Below are experts of layer 5 (counted from 0) of a mixture-of-experts language model. Rows are named router (the router's row for the expert) and show model dimensions 256-383. Each number is 500 + 50 x the weight over its row's rms, rounded and kept within 0 to 999. Numbers have three digits each.
After each expert's rows: "mostly gets" lists some tokens that are sent to it at least half of the time; "comes before" lists some tokens at least twice as common just after its tokens as in all text. This comes from a sample of Wikipedia text that the model never trained on. Tokens count by the router's weight.

# expert 0
router:547507472676535484549494508411469544483388467523470557495565472451408509509467438569508517456426526439438502562504444502512610507514525496532462474465447482495480497404521514442529479525511525501533488474562615458497414547500487541487501304478503457501528482524501477521505567545435599490455462499494480504528493566558474527561451420515602483387435526612539506461454451508489469494530
mostly gets: " him", " known", " made", " used", " took", " served"
comes before: " to", " of", " in", ".", ",", " by"

# expert 10
router:470479474535492376566481557447541512562537504517603542528480558593477521476576556471440500560503478560454498530509517460445493514529429518537509465509561444564506589479524581427530367547510583595473465505417554475439484462490443585550448580505521559519517491542450507504460508494479477563441545492459503490489507560520503580503522525490558559481436500521466494443491509451499515583381
mostly gets: "%", "000", " million", " km", " mi", "%)"
comes before: " |", ")", ".", "%", " (", ";"

# expert 7
router:554567432503507445428478545545429504528443598508457552499527495606525558521477489521496405510522477505460535434481441568468458542501496547498457464489468448478489577497468539432448616524465490500442459611488442536437427492537591430503601570516553466620502469393478504484536468416522426518488494513498567443412526490488487496460523482484423502350498540610480537462463526558535512523433
mostly gets: ");", ")", "\",", ".\"", "\"", "\";"
comes before: "\n", " ", " 0", " 1", " 2", " 3"

# expert 4
router:464539461491474444461563584518408538494581597549544509538468475499587525483514448477547536585502566464552524592457513554425537586547551530521462519525517495444504528417459487478457520473488454412507488561509467516546585552534503465515559513423512450505521517546530459468424483395455375548469470498546464565408552504444487479470553490513474469506420535473487468574481559541554497392475
mostly gets: " May", " September", " April", " February", " November", " 2015"
comes before: ",", " |", "–", ")", ".", ":"

# expert 14
router:470518479498438474548444470504597505489539506478509494508460583420458496518444603548520521528555557539492601539573490506505467479427455510515597462575452486509523513524463467582510545441504402424371564515459544532530492507449507546519481491575420433490516579477496519498522449512415509454474379563560483499494593551555541457501503447523544494536449501447463529500554517544546535453396
mostly gets: "\n", "==", "===", ").", ".", " =="
comes before: "\n", "|", "-", "==", " The", "The"

# expert 8
router:429462487460408442494544511518492497428487444492538518475518468429540478508579479419446491478429457523493470478588486494533453509427521456479405645471525529566518544568481516564471558566460430544541462468470556552545492546491507515509467440575507478491499521500517498477541536476536444495481482438600466553508492477527557576450499545470423524574482534574536505425599441564486443392551
mostly gets: " in", " of", " from", " to", " for", " on"
comes before: " the", " a", " his", " their", " its", " this"

# expert 12
router:497582499496568503556510470552491474499474564556590449409508429488564492473475505542510483463527538459501465461488444523515544411531476466441532518423568540502402442514518384406537459438484559495484433454506400547478485485470576472516551579552501572482530567494453522432564478475541485515589500434404416577632566379451455420521489493539544545490571424512492505569486505483573461527565
mostly gets: " and", " was", " is", " were", " also", " are"
comes before: " a", " the", " was", " he", " and", " been"

# expert 5
router:500475496447470532492488552536511508457523515422427436493515460480488372506565412443539427480481504525536464538514547467473405549491575537539451490556512515458572520538564422458517463464538536488551563484440525550477449530465449388507500485440507497452421455419531536482480529506465561505447529491397500515513486532550497505527517536521529581481486542499552546490532527483538556576472
mostly gets: " %", " Votes", " Candidate", "See", "History", " Apps"
comes before: " |", " of", "==", " ==", "===", "'s"

# expert 13
router:575390433510504529429522497405510507490506466483523494492497528485467611484481413586471456536593360538427400496567362487424458519575447460535563523497382477489466477451537520452466490478500551449521550441616486510585542569473530488562385572450428507521447528560458522435522455514517447445440503451543551495537497486527536472450371462517441517416531516513454527470432441537510480459390
mostly gets: " States", " York", " School", " government", " France", " Street"
comes before: ",", ".", " of", " (", " and", " in"

# expert 2
router:537476574482490499517531488515512476544506340486503542503502564506517506486502516437553493461472462556555513440458565499606497492401497560590484430536536568525589553525506506508543444486476436498432491425508439513523561475513527490477458464430519516432566508469487490479457520500527471506518507523524554494373499545479595453439574554551469502496556491457495460499577621465436497569552
mostly gets: " —", " −", " –", " +", " -", " vs"
comes before: " |", " 0", " States", " 1", "/", " York"